{
  "d_model": 96,
  "moe_layers": [0, 1, 2, 3, 4, 5, 6, 7],
  "balance_bias": true,
  "tie_embeddings": false,
  "steps": 6398
}
Below are experts of layer 2 (counted from 0) of a mixture-of-experts language model. Rows are named router (the router's row for the expert), down (a neuron's output weights, with its number) and show model dimensions 0-95. Each number is 200 + 20 x the weight over its row's rms, rounded and kept within 0 to 999.
After each expert's rows: "comes before" lists some tokens at least twice as common just after its tokens as in all text. This comes from a sample of Wikipedia text that the model never trained on. Tokens count by the router's weight.

# expert 8
router,192,203,197,198,226,227,212,191,199,194,176,230,217,210,180,182,172,234,196,205,203,191,191,190,188,194,212,182,208,185,194,216,203,197,206,164,223,197,189,164,169,181,232,211,223,191,193,212,230,227,226,203,227,224,187,195,220,226,200,233,209,215,186,175,188,202,200,188,194,176,222,234,175,215,204,194,208,233,153,231,188,167,175,213,187,227,200,211,257,179,190,152,202,190,212,204
down0,221,208,190,213,205,210,183,169,167,192,177,206,167,187,214,221,197,208,184,201,186,219,176,208,199,202,204,171,231,194,166,216,199,193,180,205,211,229,216,175,193,165,189,214,195,162,218,218,229,199,196,213,201,195,218,240,218,205,188,215,197,170,208,215,212,189,168,190,203,175,222,189,220,204,229,242,222,165,199,177,188,206,241,204,163,197,232,213,226,178,194,167,197,181,161,221
comes before: "1", "2", " as", " of", "3", " time"

# expert 62
router,194,203,190,204,191,178,241,204,183,191,246,186,220,233,196,181,210,181,166,196,202,192,206,192,175,197,210,160,207,192,195,217,205,200,183,222,196,220,178,232,228,233,208,192,240,175,185,215,176,217,170,218,195,178,204,157,207,250,178,208,223,213,195,200,197,192,211,213,220,177,179,162,198,255,198,208,215,227,185,164,222,199,190,210,195,209,192,194,176,189,214,197,180,198,191,185
down0,192,223,209,233,191,207,232,242,162,213,182,204,224,167,205,202,221,204,169,173,171,187,174,180,196,219,229,215,190,212,223,180,213,229,220,208,199,201,208,203,190,197,180,211,169,216,180,208,178,161,176,193,169,220,185,211,195,233,157,199,202,220,177,204,214,191,165,208,206,191,201,242,193,214,200,178,187,227,194,231,184,171,217,210,208,223,196,192,213,196,189,217,223,234,222,210
comes before: " the", " a", " his", " be", " an", " its"

# expert 28
router,184,219,213,211,201,214,230,216,190,214,214,219,171,180,204,189,206,202,204,173,197,197,181,224,225,185,227,187,202,235,185,207,185,204,176,215,195,230,237,216,174,194,209,198,199,264,180,207,179,220,223,191,185,214,174,182,196,201,198,185,174,187,224,233,213,176,218,190,222,189,222,202,232,177,222,186,184,175,203,189,206,224,198,178,216,204,250,207,229,200,224,199,244,195,203,241
down0,193,210,172,230,208,191,208,207,192,215,180,198,159,193,199,192,178,174,225,247,227,200,202,211,198,181,212,213,215,186,186,180,219,180,192,177,212,212,257,199,191,215,196,193,179,186,144,215,210,215,221,167,249,171,214,218,181,209,202,205,209,224,229,218,187,165,186,187,194,201,231,191,177,200,196,179,176,222,182,208,201,191,201,195,166,201,215,193,161,177,189,190,197,220,197,173
comes before: ":", " |", "|", "uc", "ect", " Votes"

# expert 34
router,236,182,207,180,177,216,197,204,222,177,230,216,211,185,195,205,168,203,190,213,232,199,212,206,221,229,195,222,204,223,197,173,188,170,171,232,180,186,213,225,185,246,187,185,209,211,198,209,173,189,227,224,161,249,200,223,177,176,187,183,204,205,180,169,242,186,190,201,213,166,223,180,216,226,199,178,186,187,219,200,208,224,223,194,207,184,215,210,195,195,188,204,222,184,214,167
down0,190,178,207,203,220,220,198,182,216,217,209,222,197,185,199,198,212,176,183,192,217,168,207,193,203,195,195,215,218,190,186,200,209,165,197,212,195,201,214,217,236,188,194,189,193,210,215,199,189,147,234,231,200,161,168,238,198,190,202,179,185,195,184,207,236,206,184,204,186,199,193,214,201,170,215,221,194,243,171,216,189,225,177,195,203,210,221,189,176,170,244,222,266,207,229,211
comes before: " |", " (", "6", "7", "8", "5"

# expert 16
router,167,227,193,209,151,206,222,227,169,239,197,182,216,229,218,230,221,180,197,188,232,155,211,190,225,217,198,200,201,200,194,183,202,216,189,195,177,183,228,192,211,215,190,195,241,169,208,186,224,212,189,187,199,170,228,199,207,196,218,202,190,232,224,204,195,213,174,202,182,162,220,218,228,201,212,210,225,168,175,214,200,223,186,184,217,209,187,171,203,228,199,182,215,229,219,200
down16,205,191,200,204,208,212,195,204,188,233,171,170,175,232,185,177,209,196,205,176,243,159,216,187,216,233,195,228,192,190,187,213,176,180,191,205,184,196,186,200,175,203,210,174,153,198,224,167,182,140,198,194,224,231,187,193,200,195,168,189,216,212,194,239,201,178,213,194,189,193,194,187,259,208,211,189,174,179,197,187,224,203,167,216,198,211,195,204,179,180,192,215,203,192,186,201
comes before: ",", " of", " in", " and", " to", " by"

# expert 9
router,221,190,241,218,227,211,215,190,202,217,202,187,209,191,165,234,188,218,195,176,194,229,220,213,238,186,219,175,197,209,191,221,208,163,197,179,204,172,194,207,197,220,178,205,210,223,175,179,216,200,183,178,190,223,195,235,208,214,175,187,191,189,197,178,203,183,237,212,204,215,203,217,220,230,203,185,173,190,212,180,190,236,229,213,212,217,218,247,217,179,222,141,197,194,214,219
down0,188,190,216,205,224,201,184,175,199,190,186,216,203,229,174,197,201,196,211,211,169,187,193,184,234,222,184,162,160,215,199,178,198,198,215,184,175,211,172,209,193,227,192,184,215,171,217,193,167,222,218,201,188,185,216,235,191,179,204,187,179,154,197,202,230,215,199,202,193,213,189,214,180,219,190,210,175,266,193,196,199,201,178,221,224,174,241,173,238,172,200,211,202,181,204,217
comes before: "1", "2", "s", "The", "M", "S"

# expert 50
router,205,217,239,183,164,209,169,189,236,200,207,247,186,216,207,171,197,228,236,162,184,199,195,212,236,223,190,164,213,203,208,186,185,202,232,172,211,195,190,217,202,209,211,197,218,208,177,219,178,172,198,193,195,187,223,160,187,202,205,178,210,207,190,182,187,188,206,223,222,195,201,157,217,199,202,186,203,161,153,190,205,203,227,193,212,211,184,176,228,213,219,168,202,207,214,183
down16,215,207,202,218,197,200,217,187,228,177,236,199,204,212,185,232,206,173,212,219,209,216,197,209,154,227,227,199,212,198,207,179,238,201,178,210,219,226,190,186,162,182,204,216,202,209,197,175,187,191,207,194,184,231,205,218,200,134,187,218,219,215,200,198,180,210,190,224,171,211,232,208,206,199,202,187,178,217,217,196,193,195,158,215,222,208,178,229,211,199,218,218,215,156,249,212
comes before: " ", "\n", "|", " —", " +", " −"

# expert 41
router,185,200,202,197,242,170,191,213,214,205,195,225,214,239,202,208,220,214,228,164,187,200,168,203,216,173,208,212,212,213,202,201,183,214,220,166,170,183,195,184,176,187,213,232,219,216,179,196,211,234,216,178,201,148,218,172,226,234,192,197,220,224,214,220,179,158,194,184,202,190,178,232,210,195,214,171,233,218,209,193,201,204,180,197,173,187,200,176,217,175,233,183,183,194,197,206
down0,225,189,168,208,204,223,253,195,166,183,220,206,200,210,180,197,175,194,196,214,200,219,173,202,203,188,209,225,179,204,224,199,196,198,199,161,177,198,200,228,250,229,206,180,214,178,206,178,169,184,195,202,180,234,206,209,208,210,192,149,182,171,205,196,184,213,194,178,214,178,167,166,223,178,208,220,194,192,200,197,216,222,194,195,215,181,190,230,213,210,151,193,204,232,220,196
comes before: "1", "2", "3", "4", " |", "5"

# expert 21
router,218,240,226,217,223,214,174,187,236,195,171,199,203,202,223,171,200,192,206,207,189,181,203,205,214,193,182,148,230,240,192,203,195,181,220,192,198,198,178,185,207,182,191,215,225,222,167,188,203,196,213,201,185,216,200,213,198,190,172,203,213,215,208,191,229,219,232,198,238,183,202,201,239,230,204,189,153,197,180,213,188,181,215,219,194,209,231,212,234,230,205,187,146,197,190,212
down0,201,211,171,176,201,195,206,206,181,183,184,208,181,206,205,201,197,174,231,185,194,179,188,158,166,233,206,221,240,209,187,208,214,204,247,176,221,219,221,195,186,222,181,171,192,223,199,204,182,192,231,183,200,178,197,223,164,210,166,198,176,202,226,198,196,184,189,162,217,203,196,223,180,218,225,241,219,184,215,189,203,190,182,229,159,202,203,194,202,196,189,175,186,183,208,247
comes before: " ", " and", " the", " he", " which", " but"

# expert 4
router,220,220,183,182,164,220,186,214,232,164,195,200,230,210,208,194,219,190,214,223,185,165,201,221,201,194,223,196,193,212,198,189,189,193,198,232,190,205,178,172,174,237,190,161,184,199,212,211,219,177,208,176,176,176,196,217,206,186,210,227,220,173,201,174,202,182,195,213,239,241,221,241,230,190,187,208,177,228,196,207,178,210,224,212,231,203,173,204,223,201,212,156,205,181,209,186
down16,215,208,194,222,178,206,192,211,201,168,191,176,159,212,161,200,201,202,179,199,172,179,197,228,227,170,185,182,209,224,233,211,193,189,221,195,204,175,181,218,202,197,184,187,172,175,183,180,210,212,202,203,212,197,209,185,191,162,197,197,174,212,163,220,234,203,206,202,167,240,196,183,202,175,195,208,232,207,196,144,176,198,196,197,199,188,178,171,201,205,170,228,218,197,156,227
comes before: " |", "0", ".", "8", "5", "–"

# expert 24
router,189,218,189,192,165,167,203,218,177,216,180,189,185,191,159,214,197,186,217,198,213,180,175,209,220,193,220,191,216,217,201,200,210,183,198,179,213,215,184,198,185,204,224,195,218,186,198,163,169,206,200,205,197,227,193,182,218,244,196,194,162,209,200,202,208,202,224,213,180,171,200,257,201,209,186,200,238,195,131,229,169,203,209,234,193,214,172,169,187,217,189,191,190,194,221,191
down16,238,161,191,202,189,232,222,175,188,199,217,184,190,219,181,194,226,181,191,159,219,179,219,170,200,194,198,189,185,220,200,259,224,180,219,172,197,198,174,212,195,221,237,195,208,187,182,211,176,199,199,200,208,228,173,186,197,230,188,218,207,184,211,203,206,155,212,202,191,205,230,216,226,191,194,173,207,179,195,178,206,209,214,248,165,187,176,219,215,206,206,170,177,207,208,203
comes before: " by", " in", " to", " as", " on", " the"

# expert 11
router,195,224,189,190,197,193,238,208,177,172,164,206,214,192,182,195,185,204,206,203,232,195,235,207,187,198,193,212,230,223,193,211,184,151,191,164,218,255,235,217,224,199,178,211,172,225,195,159,217,209,160,169,199,210,200,162,194,196,192,198,209,240,178,186,210,207,198,206,193,198,209,188,211,174,181,185,204,179,189,238,184,189,194,180,186,232,196,221,212,195,208,200,161,191,195,195
down0,240,191,176,211,223,207,178,196,174,207,205,167,195,166,207,197,178,197,194,233,208,197,187,207,209,172,225,229,198,177,196,235,197,180,208,197,204,211,197,231,214,201,203,175,219,228,184,198,166,167,207,230,138,204,176,206,197,201,176,196,210,186,195,247,164,221,221,180,186,202,207,202,193,228,210,240,216,194,236,210,217,211,215,218,192,206,208,196,171,207,168,207,189,179,179,202
comes before: "\n", " The", "==", " In", " He", "5"

# expert 61
router,218,186,266,183,195,218,190,193,220,224,188,174,225,232,184,190,196,244,208,205,196,191,204,206,208,167,238,176,219,178,172,215,231,169,214,181,182,193,207,198,213,208,202,208,211,185,217,219,160,212,186,188,188,213,174,199,216,191,168,212,202,196,216,200,213,192,255,234,205,205,200,179,204,176,214,231,183,190,201,182,203,206,215,181,187,200,224,206,227,198,193,234,192,156,200,198
down16,217,205,211,209,202,207,203,165,224,224,187,212,225,241,212,207,173,199,226,182,166,203,191,222,209,202,177,241,265,186,195,153,197,200,201,168,214,221,209,218,240,197,192,203,181,185,176,239,224,213,190,217,217,184,195,200,226,171,206,184,186,195,183,172,229,210,199,240,243,193,185,194,205,192,196,227,211,220,181,199,210,184,209,178,211,194,194,201,191,214,209,203,224,222,202,210
comes before: "\n", " The", "-", " In", " He", " It"

# expert 26
router,173,178,188,231,205,184,220,207,174,180,239,212,211,205,182,169,184,190,199,200,232,176,212,205,190,187,219,184,217,193,228,208,210,163,199,233,193,233,197,185,171,237,208,211,226,219,152,213,194,199,208,215,202,181,187,158,190,184,212,226,203,208,208,181,167,220,208,195,230,199,222,163,223,229,203,222,233,222,201,188,221,219,177,199,190,201,229,210,199,238,187,203,182,192,212,178
down0,191,175,198,196,204,183,187,206,193,187,165,184,184,170,185,177,191,228,250,221,216,217,222,209,195,185,204,200,186,230,212,182,192,187,197,174,178,194,199,206,197,201,212,211,195,229,200,224,182,195,204,214,193,210,174,220,170,233,157,227,157,199,194,218,227,193,215,210,228,177,183,214,183,186,165,213,174,216,162,213,185,171,207,195,225,203,222,226,215,201,222,217,174,220,239,169
comes before: " the", " a", " his", " its", " be", " an"

# expert 0
router,188,206,227,214,216,176,223,201,199,247,198,206,196,213,214,174,180,217,166,190,197,233,198,207,222,189,206,176,213,237,191,220,208,204,191,205,206,195,223,191,177,159,196,223,168,202,135,217,217,196,180,184,190,209,187,177,202,213,186,191,168,216,210,179,194,190,244,200,182,211,184,211,218,192,217,188,200,175,224,200,239,183,194,153,238,215,200,176,186,170,200,195,211,190,208,180
down0,187,206,228,203,212,217,236,169,201,221,188,198,235,223,216,211,194,213,214,194,215,223,164,196,215,175,180,186,202,213,209,221,184,183,201,186,208,188,231,201,181,214,211,170,198,214,186,205,175,194,214,205,200,195,208,165,151,179,219,218,195,170,207,223,185,248,178,180,242,199,202,221,217,191,216,187,195,213,215,171,227,236,175,187,171,162,171,204,210,200,200,218,220,211,205,239
comes before: "|", "-", "\n", "==", "The", "==="

# expert 40
router,200,212,196,199,188,220,187,230,204,217,170,202,218,179,212,175,213,211,163,216,183,227,228,220,187,200,189,205,206,186,193,205,189,218,190,195,202,153,219,242,183,202,230,202,185,238,212,209,194,197,184,219,189,207,207,234,180,195,183,174,178,199,210,175,222,251,169,212,185,162,227,187,178,172,173,191,221,214,197,186,223,186,194,234,204,204,185,156,243,188,214,197,190,187,203,183
down16,216,230,206,235,206,201,227,164,205,202,186,175,170,227,229,210,159,220,204,219,230,205,229,194,175,214,188,238,212,161,195,220,189,193,188,163,204,178,219,191,222,165,176,185,203,187,214,204,210,224,223,201,227,164,190,183,206,233,198,205,219,199,205,198,175,186,217,197,188,182,176,202,232,211,203,200,203,190,216,182,186,200,172,224,186,156,215,202,193,176,194,226,194,213,170,176
comes before: "0", "9", "1", "2", "8", "7"